{"n_experts": 64, "d_shared_expert": 0, "n_head": 5, "vocab_size": 7247, "optimizer": "muon_variant", "lr": 0.00841, "schedule": "wsd", "batch_tokens": [65536, 131072, 196608]}
Below are experts of layer 3 (counted from 0) of a mixture-of-experts language model. Rows are named router (the router's row for the expert), gate (a neuron's input weights, with its number), up (a neuron's input weights, with its number), down (a neuron's output weights, with its number) and show model dimensions 0-159. Each number is 500 + 50 x the weight over its row's rms, rounded and kept within 0 to 999. Numbers have three digits each.
After each expert's rows: a language model's description of what the expert responds to. This comes from a sample of Wikipedia text that the model never trained on.

# expert 9
router:534451466512583553487471457604492492558454568610388455473488492512429498516566548484510426507574533502459447475456574425538573528540515419425463578548503480450574474593512487481582531531563514464493550479562436564543448447457486534448500475512532487491511498429452448397508556629534382511541562568458558455527502477509544530491498465578566443540518596532488441438396520495421480489539524454536528395596495476434520550472484577534506479556446523560553476466477537571510522496460510
gate0:480520500612525481467497539545578440532551487497551479521523560476496520442535424558512509586532518537513515447585479474497522545459465452508533502525583464392467484506535499498510466520423526452413517465497511533417449384473538419532495545517566448552593487407501602487493404546417575486526461526460529432564443496488523523460459579479548461518500468514534457456533605593584481422538419598545450504409464525464569509427421477563445505568638476458514425477504501454542501556476448
up0:470501532397497446499538463522417576578446581414494491488466500536511453578438592397508541476489530516533531524442511509479540465549531611473433541489453516557489523505467500527554517491531511479543481521509532468640562548529421552475589415489444517552475497514521436547466577458589401595445499468545488555443517571488475496545498392500474535465421504513494481475503362405419584568491573422438504493596487443540518547525567540446525509443384495502459500518487501427481475517482512
down0:357525537526502510535477673412422516450516554470440492581527459498486582451451572505513465573422489478644508566513359478533523558489424515586507487519389546534476499487515473596529558495518438491500414460446542425465499492501528483553501505568541512565551535543561515507484478437498492552479531545457543491462379535469458502481504447467487455431447423513510551498583491544431504574448530518429545540489469567458456507430478504477533382499481513423532538495506472430501537509469494
gate1:576463517483553467430506550502474369502501529502567496545482521563511428450493485532550553598468502533473464479441488559497562455457453542560485527497605546516375538565549405502510500499575527496486459478578476588480522598420581598527544400556555504428413500548470523500480520484536503432512506456453581473573517456537476546451556485482460480483634520494502504472496511476480584554536551616461538532552544505526419534594608549478520432491540507581553415549452464448494507456488497
up1:506636492382491452553536572488524493499419507502413475527400546566493477488583531468466578489430438402479490394559484506482493562563415543493467587506480581488427488520526478492475476583525482476468584462495462478536429504538454464475527523486513445483436430562491568606474467441468467493532407505492460461502583583550622563467477459449486478606515491567424534475512415469508546555458435526530371536532524495558566490509564465515527483539468577548524536447479495487510482587486516
down1:487488469494568393569539442515554452539478495499552518484488438459461487549506507553532567551481495473436536531557490491597503557490383457508529454540521510414418528458489491432485547524387493442561440510577381472488532454532554511492402408538520505559533556468532455639558475479478520532488517482591546476488554498543409441592554433481507514474515544505495489604583544593490547481501544559588505468484481576568463438525558473494549491429416467538493454501593475388552531475544455
Description: Auxiliary and modal verbs and adverbs after a subject, especially has, have, had, would, also before been, be, not.

# expert 47
router:415509559409539538570408470416486529559397507454488386495554525533423510498533507482457480476480509519512423587520574519645496603473507515510514515437529479535572480448539614505488467570498520443480526528533443532502580418493465603565615502528483533534463452492422457524453503404502421471497414553527465541482507505517558500480432536496531393509580535533514470430491558526441533419417517530443589457477474528530421574536529469520493467457507437484511547565448456481548450546448475
gate6:425468524491474444474467523451501524425540495482533576459437416537492410552499536554599576498497467449486472553439489497563451555505484456562487396496485468517510544493478557495468565456464497464451541469528349556466451530490431567500456453440498588403545479479529434479582489416463434477496507478510542593490550552516594461469481367487476420492486493468503450455558513559570522525465516537484532447582445572532532549543509457500507561403363474510549489488460513354572492463449494
up6:550513529553509486531493402543500554479472506549448415481388565475479475435545394454410464517542481453499542415547517496500519462584630467540520586435565523399498418500485494566513503538553496529559501521468560484594439552448526530577490524547556508493504494489493495543487416659423488474486528548461445480407498387475508534628505443527577571458555520507534534532449495519477414524535517503533530505484470411444485473416511541481533504557521480427516501429515518603555533451566493
down6:456518482530540543426525527550495486412451456541592543471516457371493434484495499566475533541566510441575491537479542544423457406416477508525504499504400511530473645476427538492579464506471473453397505512541464516462553479460470514463490539523486524483422541452428483513465542549600465563591529504531514504625393514490512478460476470446516381554473509486531465586519444497472467519469487510472548441669478558552548577432415517458468472557480481548480511509459548465577466488565467
gate7:422529479566411506554511640470494450442510489443427498440544472492501516456582480496542568457507503547525443492461552408492412523613530516457469562541443499501467411558484400535490528585498519461446599441582512461491481546410555436508340479580509481494473505538417508449415412504536494523468453535552467508579521504526537518487552502513495492511568557575468430539564543480613551516473490561552430491548453446534539419448534484486525400528474575530487518471491530480520490445544439
up7:438571569604522453540523583510450420460465496465467494466549433481498530490466507479436586469471499493476478506445583464468472475586561522542423498532525416510497500608515392502515491584588474537472491580478465500575513492449502469551397482467509477435447515488546423513497435554539602482443474574466547512566526545610484576541552500493502499469495442531429400431547534572472491442500470516510532452573434465566625553479607465527445378488466548453487453450460512482435497538546463
down7:442457490413458462481471455453454519508372500512516515487456490535500427583552485545486492533543479522536600514480529489509485502562454535392458572477579602528513497434530479494497451498525522514561487407585525405561516453511441504434608511501518477511500506506553542478532638495437458467445582459466599517401523520446528519488525516513513509633561462493437573462466401531484427555516528508535503502533572485513406451552516578569536619464470437532468436525491604543434435538497537
Description: Punctuation right after a word or phrase, such as opening parentheses, closing quotes with commas, em dashes, semicolons, e.g. monarchy—goals, Landscape (c.

# expert 29
router:528531553452525512528572464570398517589444546529511484499454505455491483396588563482458565452505425492487470535545385578540514451563527552543531520513502540440565499477514499413462471456569547521484558501536465505542446458562431434464529553539434486556524487537576578529426491475506480583544461429316488525467515522570525505493490509474504474536610583552505533527538448557499491446558575524499484425540500497446479520406496484447568463578452493511643435456493477494565608485498497
gate1:593476586606514514507556421453373442567505431486563430480527603499521435494511564461493494477512441530490478458515501474442523443472572490481497469463445509539494515488531508574525438549385524479483461430497481567467462472503551474478550488491497517396619446490420412480539484528528618597603452495537434497539541405462449489470432435471470468478486554512581514489587450499445493500584501427487447478456595550442470586469443511470489518519480493601590520541509558487459508527432551
up1:475488458435448470427505500454480449411551505478485512548437465483488468573493494364578490454531543511469502505565468449518498454539429484500483517522490484499502437472521658470437544468498476577447505432546536577408501504530525544466529418466469475465428452404404529432485578484472373537508505450526455421367500448544497465500477527479466405442469481585436561562533517488521509494528549433477451504515479477471525497550459435514515553503501409515668563525495414556463571541520558
down1:436412533559597438483498615533485516496600472532505428543488590516484463466534464566473478386517493514497522471503568470509505458486520467455510399569502570481431543530486496538597481432533574481604518593567466451541447417563505446473485581476421596482500393468509521475554447493454471552539508476515566547477542518427577517531461476474576453509494501497488473568432486502462513542522527480430547542467486487563444454459489432608528433519447514454467430537507536429593418397422515
gate2:477464505500422483535479472503513462553507497486506605565519597500461438452557508572526538504477475509503522434446497439582498362379494532534515467504488400510481500522426502418532507475548519453476534496499472533474478600488526527433563540515494497353572598503556450507491512415567467629529431490547515518386515521541594497472592515398488416531503420527510552484559468414571542547530404528511566595455528487430548499533527458441500567474514435505475516535468502526462539426524533
up2:511542474457618466463499554471518512461511495475442359445452385519554592501438571449445511514506494516472425546514506452443456627540513501532478507458519573524538490516542494534454525481472463568499464508450575410495529428467446487510474448461555564656469389451509559452548453538498486443466591515472501443521475445531424463528406489575532596439490523507520444547414571556458372545483516466510423451534492568584483481504562465503456396498476489523552500517553512478472488555512501
down2:472423447618433509495528439504422381473446525500507409552505527489474513430536484521529462453569541567567452494530469519502527507629535499495463564493486453490460519387543493534362472484484413492517439513502525481478522454480405524502432539456465492441516542490436456516535519512501559499470551506529497513539508515422566498434476475402419473496596445468526507418485511519470570526440481455411429511483436480513476506430461423538570422540429486381445409516549470621612469520496472
Description: Words starting a new sentence or clause, such as The at sentence or title start, and but, while, which, although after a comma.

# expert 34
router:467508496517445521449497457561463406512472547541448454508488457507427564553623538428535487488486505503467436456578577476550566554482521445517508500472532457469552436512494533469459573520505563488543529492530487512543576371410461500482538456571517410430530588466498589431543508653557413483499506585459523434471507526555469528522585577502552522471519526532517482394390508573484563484494519422594488459474516551502578548521473560493505457564459452471507528399445557558539528536564427
gate1:430459556354509353518377583484434510554410483492489519513490421569460578577505462446428494409425506506514415443530483419405470538544533538479477429500509495512434536456610539455527446494493473449485429479608527506487525489570513440460465444518500471526491464561549497499488497513571501484520569522556432468545551497558481495484501577482459507444472456462392597504477500416503455453541515515569543497522409487537548453484494495446532461486487533533393455429507523462574462403518503
up1:461501489478488403439477585450507477501337473430418513483483494511438496530495555494430477474442465512450402408489563471476460408583459622462502484549533485518561503478626607435466501511452547452417386436525468439459515590509543448536485415481518463438472541449584461455479518501490457510495549514562563520507578441519534441478496520492523503451554406552437586490488474472489466495532479477511516497614435527523528421483515459476565501538492476553441519515443482518565413413494443
down1:492473532402512539543556407455525473520477487594541572465525552433515474500491463467469438508456529528434492484524546524519495497524561502486494506410425584520583632485474446518480432547521484568501513568542563479602475425530480501446488491585503408463518411436413499538536549459495546449412523476482496492466540555539412496531613537512482588417502455477464409412466518563437460560530541537576502462564527501540568579497523519570497441600505524499475599422457555487462431577571508
gate2:473528468464429463534461524662515581453411519479378489508501484521509579428537494499528438590557541490527441534551527493489460416472416577468589404602506471584460383447468444476540602544449501447479503472488531585407563434350464530504443524469492498551477490547523470559545482548498564514602557570517571469490478493496484485464496464499506505507475539477561512571524475520521486546431514509539561526459515482433556432559558495493490408582479527562529479521519579464472464523479533
up2:477497485550529538513488444389471486498554491521552527469578428377520491560522463562428485456428469473473590541509497523520588523556508399531451587447502520456499591462592542546426446452545489574592550462491526434557486521579445458467539525537496497448462535471625511431413580462534510439496394522549502519456478493544441485501480447544390473485499436499385476507459480490567481409496492522483423517551498600577473487458434432559561571511505428490555488458517420487499549472496537
down2:495551476518549503479431454465526510431551513456548454513530507559504548461515445497575508522477471468519495522468560452475383469414502512498476414460526432421499442507529448391567590496497502458438470562550529426463473516483488568487501444515543425517506455512487512491593561513486545473488546456589467559540325632455514442438402454523535475560453470497440523512549536445497567463429507488417398540454540436486507432511566427417410524490478515541485510586432516569590465547435496
Description: Forms of be and change-of-state verbs right after a subject, such as was, is, were, became, came, remained.

# expert 28
router:459533448580395471423546471490538497499505512434574562551475526445463454547509497495542488469449536487456555495480472521509472469500498446495559529536477440493522491489543519548452470514616555532591537469528470563517488483549518476492484572442484532485537510566553414569557473403512431456474527445453502415488526502466435370511488461584487479553399492491470431459426543440455561500511509568590551636472559449551477457504624475523483531501565557463499570401564497457667504544477423
gate0:445591606485563452475417489454474517421482549450559491518433396418523456454512527452492523480513502504475520506442471457435515490468529573542543416444554592437505506564501436496423487440525553552521600432583526472498426474467604542461415538540434578551584486540437503483554477407556553436552538587417540487424576480569521558530482440518493506432550484568496546537514507468538553547521529423457459512449574506441513501457498475574529570482495535532496463564436493429573483438578502
up0:476569562502484513468390490519490546418479502446566475452449408468547459426529507477503495515488515553487508529483450487472472492483479552551461463476489602346515557557500389501381437436491535528524585416508507502467428431540555542479420508501476584561572464594482457470519457431444527457497497577504518515509586527570528573501517497566427469441572500603409533493440520437547572461480540456440496501462626507479521498461447437573538571471434500488512482580509498426523532458585481
down0:471424520465469423471504528491577492460500593587464460519463466470502507487599515504501560461460566463515504533550470471580481511583449422478500481511554434454484563547519489481511441515512537557497515556477565523662357420464477450430503396449530446518531491502470533451466475502514494515503455330577615471512534403505498432545480510503470480577498563440412447436488591478458399500475459462450474429469543482434515569511546449549570509538555407494489471536508508506485550523564490
gate1:479493533492528507480422520516476506565481490467482512511457532529570501486516584434527470416441555531549461515590499610534442598619502621529493428510510570462537454463469512504438554499456547403437583474554489380448484535482443445510540495408584537490546490537437520535469538463532390462380538501491475469405483498468466460435518515521515541493524360455493466492509486485515489463496513429514491497563500531424502588439520476485401497413452627642531475529457520507527498523483499
up1:429479517520476443487450494487473517569520484471558486497421512486583467494501578470610519453477534534520493454599482553510451566632497605507461455530536611514459482473532515542482553514538527437464615453551457419446511539447438563479520507377580573466532423468475513519458523514471465451392566510477452478446449557461518429498525526499525553419473369523531478503503527533491478531483576445571506511524499526389511603465547512491423489471449587626518529498463523551464549596528536
down1:467506427515490474429590558606551484501441514579352572555508507539528434529552550482440445579394496539362514519581575478514513410487511497440461530537485479572537502443529530503579613515557594468600534563506520495569520412509461489452516471470513520479402496501539492502529446505617478554412540573469586485586495447498461512527498510515447472534540551505498495415413444486418494443531517512487578546487542529465496488489473517475534497557512458531471488504618426446511536507477467
Description: The word of, and sometimes among, joining nouns in phrases like Return of the King, one of the, Secretary of.

# expert 22
router:510488407487468502505495519595481523541375563527451483532487587472460550419591517519500480464525548475453464505455487501505519592513571504452456440509437512482429472397518483551555533564575553558555541468518631549450424451514439478521554537473473366490558604561510465481416482466478464593520491526479464472485553436488541574409538531465519508527536575516420496526490443524464477499433488543478552441532430445609552540542596406547467433472571510475454527473526539577535445473563483
gate6:519579442560576514608599600461520496422501546484466489451621552380578503507463593499491515499549506492550517447489437462477572460508447462485486541447515504449488453523523594478434416461538495489557473595468503542585451532554508517479412586451474543460592483559525494452538520546510513539542548444478525515455473532503536512369485489468406481467519440545592452445464460492488453490514524566444525475476567528544514536486508503513440527476396588544397452383529516440528555441499448
up6:525548461520584545633557594457544463382487547448509487476572554408556507498536579544528522520566502394521556469495450483493569501488397469503510523436493508430490515505482523507464418473589493481527387556461490508564463541521481532495458484495468544456646536568513439481503524587485495504497525509502530450437499482527530515398524556439393468492479474570563466498514449535451510419535530576484495496450559500555566573498537530513452549532440620522378494370473475444519545479518481
down6:493518510533486498389481493523460485557511597513502489430463454514386511583501558458508462452488532401414490503500535518611497500510540505467569459444508520570532592583616469473507450531491466390508533498528446511500458419525497475469545411532481517544381558549412486578484572497444548440525508582460504569484449494463511485464483463419544445492476532476560518429454498480505487553466470515524520468574460485471565501608552598435498526584512591485529395500510502524570639511582453
gate7:419522544453517484502462449509508425509504447602494523473634521499461438494456494558502577499552548505464489532481490580577539499502469470386470439525512514475409458521459556570452437558566488467545576552513525541461581523543511461469529477517488539471420458474559469456563553411448513416511535474389539502516451529572474458503528530646506359439502620480541474448475512508488544448530436521535507422451518537509474464465563600534498558460492431535501522467372508468534455580503421
up7:502490453529545566523492581513556504446496506574502464563529547489406458547534427557558517499558440490439465496458444582497402473487477424434432507492535491514463487513495531543536469495562547474523548562508488522495503406490499437488528538449456545616423477624519462414591518424447496432516537481476585537530482570511466559436568541604378411520514522486510554537442538490517509487503519499553604414458520449440511519459497614446527473428355438542452496572471507525526545527576518
down7:574514435516535451549485426562523602554573496495466494476500473533510489463515588453408543504543463546422453508426540443584452477504608511474499521486537541513468513490399458551611573515585559471454499514519472562489476400525477448478454543556477456498534463409490561433472508514443486528532455445563522451519628532517587485503485539448534591442467483463552424501554466529415433432405474420484462541487539534404586548526447523522557489511434612478427477500517433425460536451509523
Description: Semicolons, commas and == heading marks closing list items or headings, especially in taxonomy lists and synonyms, such as Arth-ropoda, Animalia.

# expert 18
router:526513601572598508490522524462504499489462447426423489585529431462495597536500453493385464462596470497489429491486475526484500477451472452451576476557500538550553462544508530413521421476483450486578530550520444507427478517565453573417426545507565506484446414543505419497594459504551465473522454491560448554459502465500473508479487537555515501494511585468587529477477482512544502511575469542428502535473461481493508393618555566475397562472455489551545569591615582615501495499443521
gate1:445518502534522495485573482484596477533541534439475573432511510517495399534466422425492457473561435559515431499489354546421508542556536495463518500495463457508384539494574541455449509523475477582548504527464450442549473493518509557386503509454419593464574456461467538460623531470518496577440425383486513543560539435517539495455531483518537457464474466553585530552517432494468480498458440580444500484549542460408632466535491520468542609448541545409490495452449535470478501536471522
up1:520563471451438526426378463452541499497500567516517457449469378490493474510473483532517539529550554546506474529595391496576539507542537434525522523380487521450490524462403450470465427571483399545536439491568555550443507509460515518449514662438452418502514450495500495519535550389583452456497614462516458413451516459519466477502466461445462527598592435597568480490484576441470431516481480471426471476507535443476461508486517489486509491468454403494532556569522498456522561482505491
down1:464461401531606442494519486536494520473502468602524604539580547508475509465537479518474492523351548468523486526495608512484507487553448504480563586514449514543455537543516473560581634531499560587521368504449513416536381508500412477441442490494539494520475475472569507544471473405542613470514470516483493575524536441506567442614486463467520435447383480477495487474430442479509533484449546528467513543497480476537487481424504507428475481435571570565449547489517462487515538569473452
gate2:561516486508440514488401513470511400544492401542485549518530471505551552471461561489505402435538430484546517498560453494524451561548415501540506516482512551511537418463511556540513426500519463499481471519435559417424476575514548476450495566530516397449456468542506501544474511563595492419521538458370562500570533524493521412441517514533369477426470435558519575543485510413503512577543420481443501560570415542422561518600526430480474513502428495531556433562533534444456565550485559
up2:440502515461463501536503464554551490484386508460621490512516425496483487530605450482528567509442583479475439507586470538523459400524542450499618583572497442514485495524469425498490404479438531512486538471497502530547527470382512396507466395519514616577562570510561442439494517511479480473480530553540509481463501499538493471429477511387579510567487487518622443556515450484503419503455508572602476533479562421489449566485458473532517468462538515555582497484423493531583526534541419
down2:492467516332444491537548508513439548504591531500543387487474489514500417529452548455531542507473533621566520503494362594435507464488446537506398517481474538489507545486491573552643533484479572484493549518513554442588472587491572483623453458440500503498512476533533451458466528494506552395437504454496484458455564420559520420509555505499444576536415423529548482434540528517535533426427511544515505563503478562523493418530486495444465490525473549461487481471521541485501400474561500
Description: Final pieces of verbs ending in -ing, -ed or -end, often before to or that, such as prom-ising, recomm-end, caused.

# expert 55
router:452584478462513554456487526517557447386470427513535481531448453605539464495515431564500502444495486482473471551660458540482588530491548555516474469469526544479534513441549505370534432510509451435529595527530530551431453461514428580462524438486567464543438443485389422530498435585515470484422460457451521508511493509501478514471425564515545571513534490443536458560523517523534436480644500506461458462561517386434411432534555505545485491457510502503539474495435375537464490527477471
gate1:442617534477353532510569480533444540498537516435503417513468531477612523483522440452453561455479500534495584498428494501391554536521480499488491459473571538460544441429590473431415518548517517509516455533391406467524516463607472556538502502472430502509497513468493511517460516574445587450556371467511535533537570564525460542513518567441535434537431585466473500544520487648498487428539541595486493556521494516549415531422524471530515434543496508524460485473507579552560515483467516
up1:602472525516589412503400500503514516528396511584446616511588535485375532495547556510513488517518500419459475510508523534590474510434484607498495487458463481568486516522410486554565487506554528481496565471596536615499531611475471386575481510514552489556497527507539517448559549515522446551463536586489509513450476459445530437538547402569422519437542482499449480349483507407503518538460471435446533471504520482480556536565474464485561527448477563476551438485497520416483531525498470
down1:440565524560519520551477565593558496530479462510583452484444566561511549537455452612502590443484416494517469492489452515442617505540521529518476481551464470468562459482540485395580492595475484401510428475443416475463336445462462611495412472527498445472464415551472520537437452547586527509470397417547484489456443542524561539517486529521534565476495476520521527593500474483483553528551422466577492468452502504525413535527492528472499582493508532477402561465460537506523466569531528
gate2:480560478552447446459475539514522467501466496461525507531480448501502491471546525483478497461462491460511482532503394525524441460496579508600484523479501474579438506502468544482453483470517518396509506477459435501586372577426478517457545539511429468466503447490624412448512581569456525465571572411559455478556440484441420532571527461506405660511472530416565432513518362480500441532472553521524377478504509454480515477537509484416512539471495397503536527447509518416567579437512532
up2:488525403459499519523577450399562466427501559477523496469457543476427528500474494524489505544427519575535509525500556487495418513558502402447469486572526511495462521502509575569504536425558501544464394563563622624420423526463451506513426525460540484414554520500501460512441473532601520469540483519460524436448457651558550455442540453563549489537470578577461546513565491509483524506509519559459597587445480529525495525534539472544467396437533575565557522433444480523457507443505446
down2:537481458485543526402484464519554446536528482525578484453535596460508547501480435504511437549473407584518521484580531407460484540550418488523516485536552436525532610504441459624456503443530429544485505485520504459496482487562539505482527542483582458512512519488466486467495492504621467518458537598495574567543589498480552485452502560440568474528516551478526543527532474553570543456556503486454494563384587621602450471416531487445487461471528496544428426417575401506442414440514444
Description: Common nouns about aviation, transport and construction, such as air in air crews, building, railway, production, operations, often before of.

# expert 35
router:419536527410554448575476453493422557508573550462458477454403460604449515497454549527500571477542428480485472527539451492478427443528623506488435441459468590451478513543507569431482406560473544517501484560417539497477543506534534575486473485509476533519520507516458468580519469539442471552503494541443449478496455533594499616524493614541545467489593508518524541461497537515445613483542578455550548565532555553569481480598483457543479490567539488427520492640559464475493421494563443
gate22:477399492543450454508485475428520527557520528440586609511386512464485556451454549550457516543522462512481477469552518503555496446541471491497455465461471494458476574490517562511481404493473522541445539419554504501411486469529509443495557497484519394538528482456402454490476533410478540536491421528417470528413509441537449492562547451479432475491545590482564515573483574536412511517509512443556369549416597459458478573460445513523573429566461551482374563487556434565533535461453433
up22:480608514472492514535475553518404464464527527604498518527584489488542532475574543399501503533408496489493472453499463450483481502398517512513456512544532435488457497486585400477463512548561518526479550569482546585419443478619505491500443493483497539587485452574562569516500468505505436453464413452518488492431526441419494548490497513469549443428587354520433504389493479457524403574464513562498486489514405434514501529531465522477436488431599520646495460523422490449502534493503459
down22:486486565559438478590466464551583569503461412369574606472540454403497561490464507584445487514425548471516470455587485527514545534525486506582574488455527509481545485468522499449511518488412457566393505525481483439431495541419500510491577474489481534553488472490410476466476515477549540591447522495482533484472568546481566523562581498448492485436442409502486478517535512474505567478403449551541466604453475443528527558414382457510423559417457470525468501528564486431542524553397534
gate23:558531539573501487498598499469409521575561469453556464468461542552450496519469514588378611487560559542497544533556450519505558474507579515497537440381448461524445473475473471527507421463582471450533539448476420522422566484531565460461542434543499456507515370548470441460555487481485488561586553502449497497494504499429379472574527454544428457498573441476439465515462550473456396430472476481430461445495475479454508463519417459506443553549547515502595469395493473518530431506493437
up23:460506474468459465483446543414623457318509528560501509540461463556522537488517454446477393493472427450526423437569517499542532421458502538505424501545543451505526558571500544491574538454458496577537463541546530588615477535434390540474438566574495534545530548488486476456494490560497504457461530506479543496418492496494556458358488547431536576524482467512558522466555452503473543489547486616587551530472524488505506548459572573500458487447497481468453547563530537420440450463512578
down23:463516492493549540475577503503514517501526507506427502444513501532466541520516547472555528571564531457503425551529513475561472528483322440395478496417525483507496469510516534497507607541534508519576508368413507444533488526511556526479492497437447529424527532568571474425584518467505520483423565569521522530603485449561503461437485588479479553419477527406473507507511525507516453589455386495521553474461405560555575543440502523442442582424496489495593521619474424544446529452519453
Description: Country and state names and abbreviations, especially States after United, plus Russia, Australia, Mauritius, U.S., LGBTQ, and some digits inside long numbers.

# expert 62
router:448525440436601533483541480455560556470419467414473564527502398421517553525525491523494451478550567470480395485609485513527455535532548504464485528557371532628501567485506547608536514487495469465529525456515599534444569520485486525546501485590555495512532568422504472477568429517481400537520518526475428459431506464433502533513513501392515473492484572435507538568506470551510455561413483505485518466507532429535511512502533413586383549399443479506552412555524467535549461486436495
gate2:501490452444439520531489459482461518517413494428540408466464455569429486480517428548463484466411508530477496521498476544443493561562513566536462456469434421499609500330456512490460531447473489469406494507425507547526523471500515500533450479462499496420514582517514542383534574571462497599561539481530582436521467461510489503508583641519389536447511537445537594551455466454611534548545512535453489450488585481482529512508554440575496522582501450479536553464452562528530478552422533
up2:472534468491497462505513449444459497477462539562514544527478567495433495474472504433450447480456597499466516435478447535541525665574452566454446526516457452566495427468528414513541458456536562458432471530526502517451508484457462437500464549581492453460608531501489518414409437458485453511398574429592546440503500563432437541505503538488576510504516560538472580529490477462592511482477495572394524464503565566404515467576440524561494532556544570480534555448458472418599414472567497
down2:407529499491556492562490530495451506445474496520461487563500439557511551551554474492401461514500390524449438535490454496596549462471354456448437519404517525444475459507563372549591457597493437479457441546525440500444477518495421453486493494492488504460426481583467488506552510417545568459598525406506419615479458438538565505524438555578441469557511486546456488436507453537404536531510538497535463566511515525524465471510474493520470420495559464552414460557607461446498524544480523
gate3:528517508465487520462572489583488475424410492562495411383556530447572538506491418474542425513512622425577510435493568496519508515564482533450566590545567442439507487557588509526527532522587526533493535523534432460538505535413509546637548558535517488395455521457490487472500496555586492483440548580508508487514562477438497498481537509483417510439419521426387590500489480495546466432490486487562556565408547494458567504504495417464472508472563470483437361479511489492495522532507534
up3:482529433547549450562594469415542395614489434479498426549588554532535560512513481504501429454461597513502519440551489481538557527551529555476622460554492550539454496574536510450531563532444595578543547496505455439491470526486457572577546519456533476491474492572546529405527522565458581476519451520490563544398490476476583529437537478431527509525488618506556487447493487536591443490540608527516506545490441503433474542500387394486537557483564517552530533545487474497450425511523498
down3:598607414466596477478565462528591508472437510480463543504519469521489505553547439471472440458447509470538426491482552499558455530448464427517440542462440460475557478472462511521401504437503437487581610444444468553491462418454544493545415472559447514522466568430544556441388524567528545485521564535556491514501500490511466518490552548494555560495508438480596593551470486576546462441528513478502549427529371587524434593433516475531411513386507471497501540456523479470465407491523528
Description: Adjective-final suffixes and color or position words before a noun, often in anatomy or biology: skeletal, smooth, mitochondrial, upper, black.

# expert 40
router:426473407487543474412469438518498526499533502515536559413518528468483476442435446375389523522508543472479561464389422471541518524488591525560558615588531591476560584546438539513507503525494478582509506512494481528553494511405552451453497488580503515548507556531471514544492541439635433509433467455543552551517494429535507547582540474507480575486554513522528391467480423489559508460480474453560466531506475533488478557468435488462576497384455533510470463453400462412459486486585497
gate1:491513489584540499524490492498489600532530479451485508535424480490526484508512467332573468540478600486541514506472501534434484516535578567429527533529493584597572511468517530522540461461513572480503553527445524568534564531461545510555472554412512572527496535598523516560482455554530600547501582516546547434462523455559462464543454477417430516538460490473468534539528507444625444494431514433550530525461488501521415494624556464463523556596437497471484530591474532553409456629489565
up1:604468394458566634591525471490498533549509514472564460534519491622565486497584492365572508470534467520469513503457497525457492459544429568501508474465512564489455489501476461505470555499464539563466491567514499429540539561450556449549537457534591536537596486439541525567420431579534540551555478483491442511510514549404468500517596553428511422524513494440495486478516508525583533500578426453510560507478508470490429499504535398494527464548414483466441573426512435430541471550592587
down1:594528531515564487546568569517678595572466536538512497535524528480466574439544417529469506502472487515453435495515395570441551526473541506473441544449481515491574541546519429486518402470475455455430500448471521395418441554500410461538480450498645537451561523523449520507514433409576438555572467443597484450521579525468568462543472504496512492533457509521430502539521534500549578480553469441444511411486536504519442456498539479479524573495547493461444450434468434556560474479474487
gate2:494474475443502531535515541587488541550432554503508462530461573439435502564510492450526458499496464543504537499502489501479523478558437529498538421485527453538463499568510405528473581436603472518426524481499460515566454486452416510568522489429547502389525469577441448540591492542613493584525486435457536534449530538422561469548581461473530508484496529519446502517423528452470407489565456379543525455481486526498570370604466510425573487507427552488488370503564513497431528490632485
up2:575575484529458501468450420440483472502481493564525395514496487465564478460519478569433490552369523459563443509549507520535502492513520444513543528535503495391529458428472551467511434468498454426509475505497587474484491538545606457454420554474504499591445474442545537389400480516424504506558452601550440493502509471553499523460486544522556530516428555492535522524543536523536562498456489559456428523626523417431466640393615539495431501480524534458481587498470556526594511490490514
down2:508531493532487527486506447504511430458505460516502530483506481526387480465454567564525477534489462581492455474461559432436405503415487456473617494540625470455511540511505475534457398546441483448516553435516459531499551510576491451578549523438548483462501569445489472390553547496493566382440531533515563434578524569403518491550500522482534549579469503609541558524520449502465468440469522547472425392457507514482503560473464402452538520557538437515517502482472468452404628394470529
Description: Word pieces inside personal names, often non-English surnames after an initial letter, such as B-onom-i, B-ev-il, M-im-a, plus names like Jean, Anton.

# expert 19
router:551407603571500533497499506536501464513546555439555452421485597552529467543428441611483566525539508479508526467548532523472600490377483459500472506480549435487501517450394520533459506564481520444475467565494529537531503517643505528497477530529537521539383579564441474557516557426483512444503508464532465486453493493512491457448390559521506553519421587555478439570486522514562533456554580441590411513489558547407423407516490492488589572503440470542521501519554564509510506527427463
gate10:480530568535516513416580562431462441563550518536514397524486499576480479503571466463555455495466539481468488498518432481560536413500458497500435444440469591483451531579548500498443508552524548454489493535487523530546548466586498476435392598475473447531507467439473449509505596497525415445466514551493518510545533490451422598546535421518451564448488514596541423491489479522482492625473538594343554501439410447545501414523530439569507541434457438512503557539486509537559509501517401
up10:469537516537404480474444498505569497476417502504462578481489513536551506507534493406440481479506502571481501426499444476554505531496496476587427508474513541487574488393483475477495618576393490465546529443470493472577552529582413530543515478490508427554462531488452481408546534457355411467510388530557449450586515467538515493576471613498527527580509514463576520497479510523594418475421519492489521485525441501468512403579587459492496463499569444452451406429526511477546543487602495
down10:500409534558519459562547450473515593489465560503509546500453566528446479422498498403527475407460583468600633425460561486521471485448515539560433478561469469447517575534503530490555482520471547463450485546488482562553479462522559548539441500518444595498468480431579515516487470471523473498542472505466442426426425510525555526454559512399478613471512568471429436447460446407488451542508599588606475515437484522562457503553494514518492503480551542594509554492466503448462357522497458
gate11:543563543466453514515525489559522500591528474407529521573515499434544517489439474517512538486518515512453476578480578466543487494505395545448504512462498582469552535512511589520431557578500514548429462466474469487599499469554399435518482503594475682569515403566492475519563508463474509517431570471470486519371535478601538492477431483496495500472451531495519520472563522452498475588573493441570490531407494564534435525473433444568464551462480529396589552579430454501453552448512499
up11:560548530480449496468505416573529532505559521406509504612506485446517523434460458537456586519554532498469486498473522521560471478489504515413542546477494530490492583531529554458390505585531481551408450462483428516580461499518395456506521501547428569548517395551500569533593505516549498534443574513453464498431495490607488476482460445423517492476414517510548567517545571458497520602544493469570494481380518582555481532432502414546479514434468509457536560577346454486470537424465474
down11:499460538490534434551574449558507511598443463506401450565557572491607457518542483524477454565459503501426391561531478451569551569529467518410526555336506504481545369488455475478420492513499494420455481375466538540531512480479506532525572494505571505447417446560491518492520463508514522429502460474428482589438504462467496513434525479480493482660548462438514432472457496584421496538562525504431537494563491464526512508509465520555447541578433485493507509495520498489592449536480432
Description: Word-internal pieces after prefixes like Ex, dis, rec, e.g. Ex-am, dis-ap, In-j, plus Preceded in succession boxes.